Weights of a small mixture-of-experts language model, trained from scratch on English Wikipedia: 40 experts in each of 9 layers, 1171M tokens.
Below are experts of layer 7 (counted from 0) of a mixture-of-experts language model. Rows are named router (the router's row for the expert), gate (a neuron's input weights, with its number), up (a neuron's input weights, with its number), down (a neuron's output weights, with its number) and show model dimensions 128-191. Each number is 200 + 40 x the weight over its row's rms, rounded and kept within 0 to 999.
After each expert's rows: a language model's description of what the expert responds to; "comes after" lists some tokens at least twice as common just before its tokens as in all text. This comes from a sample of Wikipedia text that the model never trained on. Tokens count by the router's weight.

# expert 37
router,138,167,162,268,250,161,157,224,176,166,182,140,213,223,247,225,175,230,199,124,159,182,211,194,252,169,210,216,203,202,154,161,228,121,194,231,115,235,157,115,273,162,251,194,273,235,233,192,175,204,132,181,249,242,230,164,148,200,195,201,183,171,224,187
gate0,222,186,258,247,225,228,237,162,225,236,136,171,102,239,206,149,234,221,238,137,185,168,252,253,195,297,161,147,241,215,154,188,219,186,154,212,216,191,212,173,181,66,187,268,214,268,220,160,149,220,139,199,170,196,178,251,204,215,157,157,170,190,207,218
up0,202,281,189,194,257,183,190,210,182,202,178,231,194,199,159,147,200,188,220,169,194,215,177,153,192,214,217,201,102,172,219,182,182,250,149,209,253,203,203,190,138,217,198,174,254,243,224,228,110,173,211,227,220,175,181,134,164,219,245,179,183,207,178,209
down0,194,190,258,167,183,212,257,270,147,185,159,173,291,127,218,231,230,143,171,203,162,252,198,244,222,224,156,225,181,197,164,200,238,174,213,252,162,140,209,223,229,184,149,176,115,173,219,118,196,210,249,243,179,80,241,241,203,263,273,218,186,210,191,223
What it handles: Short first syllables
comes after: "^", "-", "_", " the", " of", " \""

# expert 25
router,200,185,161,246,145,260,177,284,161,165,161,111,220,261,290,231,303,285,164,230,199,248,198,187,204,174,260,214,230,282,204,140,246,231,186,211,199,190,236,163,257,199,247,193,255,215,165,148,199,222,157,263,151,212,224,177,199,190,221,219,218,241,293,222
gate0,225,236,262,251,261,247,154,177,183,276,173,176,142,235,245,180,178,180,173,187,169,124,122,89,178,229,224,295,211,267,170,168,255,254,148,124,251,244,216,209,225,165,246,186,274,174,178,233,174,184,147,133,192,161,278,150,207,194,168,188,212,175,226,144
up0,220,253,213,234,191,222,167,192,126,269,182,109,149,230,202,215,132,229,194,172,202,205,151,153,145,208,168,258,191,248,194,162,181,201,162,228,249,268,182,230,209,175,217,226,287,179,166,159,201,271,188,127,202,237,195,235,172,116,226,179,234,254,230,203
down0,222,297,216,230,250,240,217,177,208,92,167,197,171,173,183,191,183,187,212,169,243,199,220,213,211,183,188,244,239,172,220,181,231,192,225,233,242,124,221,181,195,205,205,210,169,97,206,152,216,183,298,234,160,159,144,167,225,182,154,267,206,242,192,154
What it handles: Line breaks after sentences
comes after: ".", "=", " |", ")", " =", "|"

# expert 34
router,212,186,185,222,221,186,173,246,132,109,188,107,209,223,267,201,265,202,253,149,270,298,209,196,205,157,276,238,245,297,169,185,274,224,209,185,239,228,202,187,214,202,247,204,241,353,231,225,204,207,173,256,197,192,233,124,223,245,249,185,226,168,282,257
gate0,148,199,243,164,206,189,212,176,224,186,258,187,241,145,126,196,191,248,176,184,196,276,128,211,182,238,260,179,210,145,230,234,213,165,198,190,198,168,122,199,155,253,181,170,176,170,240,259,222,232,178,211,166,222,237,140,186,215,261,184,232,208,185,198
up0,151,168,239,214,249,186,198,177,155,148,229,184,199,261,180,175,142,254,239,186,143,180,159,182,233,170,198,132,288,184,285,185,149,186,167,247,184,221,156,246,244,222,156,197,179,142,196,203,234,243,212,223,164,116,272,194,213,239,184,235,200,147,114,134
down0,168,141,184,182,188,198,167,186,215,211,280,220,221,234,189,119,135,172,237,123,172,178,197,111,245,146,215,144,128,237,208,236,236,218,199,172,190,268,249,178,288,200,158,152,237,168,233,216,280,232,153,195,214,219,183,197,228,163,119,178,183,174,210,213
What it handles: Definite articles and determiners
comes after: " of", " in", " to", ".", " on", " for"

# expert 4
router,180,154,206,242,259,154,135,217,144,115,217,168,205,223,153,265,251,153,247,224,183,286,276,160,247,157,223,210,186,250,142,165,242,223,179,180,213,250,178,198,155,197,238,152,264,252,190,156,210,173,160,181,203,168,222,168,177,248,237,190,256,264,196,205
gate0,204,184,179,161,193,175,252,188,191,229,209,211,194,128,207,132,186,210,246,201,188,204,187,204,212,207,171,197,223,274,285,170,205,182,172,208,151,189,212,173,192,190,243,133,120,253,153,251,259,155,171,171,230,102,219,129,209,209,237,171,171,252,139,224
up0,195,199,241,222,180,211,176,266,256,223,233,183,203,192,152,273,118,198,176,280,245,173,228,160,149,199,224,213,275,112,70,120,227,139,165,213,289,173,131,271,190,193,130,230,235,132,241,143,194,119,170,207,211,210,187,238,167,161,185,268,190,145,221,189
down0,150,138,226,213,197,178,173,188,186,127,234,205,226,170,227,157,127,260,178,191,219,232,101,170,164,134,200,184,142,242,178,225,174,158,167,211,162,213,221,245,114,161,193,259,186,215,208,242,186,223,242,173,120,253,162,228,209,214,143,208,178,174,239,183
What it handles: Locative and temporal prepositions
comes after: "s", ".", "\n\n", "ed", " located", " in"

# expert 2
router,193,128,174,150,273,221,118,270,210,184,204,53,179,208,232,278,214,217,236,215,234,213,178,136,148,149,200,221,213,216,205,209,257,215,179,126,218,235,243,197,279,217,225,214,218,210,184,173,228,273,216,270,165,208,194,194,177,216,224,215,164,260,179,221
gate0,169,189,182,165,155,234,154,289,171,224,230,217,194,208,166,154,98,243,198,189,174,185,196,208,241,207,224,174,248,171,234,196,140,142,177,191,234,237,215,178,167,200,150,166,220,211,282,160,201,207,225,174,179,214,203,188,191,136,220,267,173,148,295,200
up0,222,225,198,199,283,197,222,206,190,143,157,158,245,238,223,182,193,187,204,201,218,207,188,147,170,170,166,216,193,223,205,176,188,139,223,164,259,180,185,182,144,228,258,156,257,281,218,148,214,122,145,165,198,147,237,212,227,165,205,151,269,174,237,241
down0,192,211,286,146,227,306,252,112,188,200,201,194,266,227,178,178,233,232,169,275,270,314,184,208,241,176,173,247,208,133,247,184,246,227,180,193,234,220,145,162,123,160,253,172,209,195,180,253,172,209,189,192,192,243,224,162,158,200,152,203,275,223,168,200
What it handles: Wiki heading equals signs
comes after: "=", "\n\n", " =", ")", " career", " also"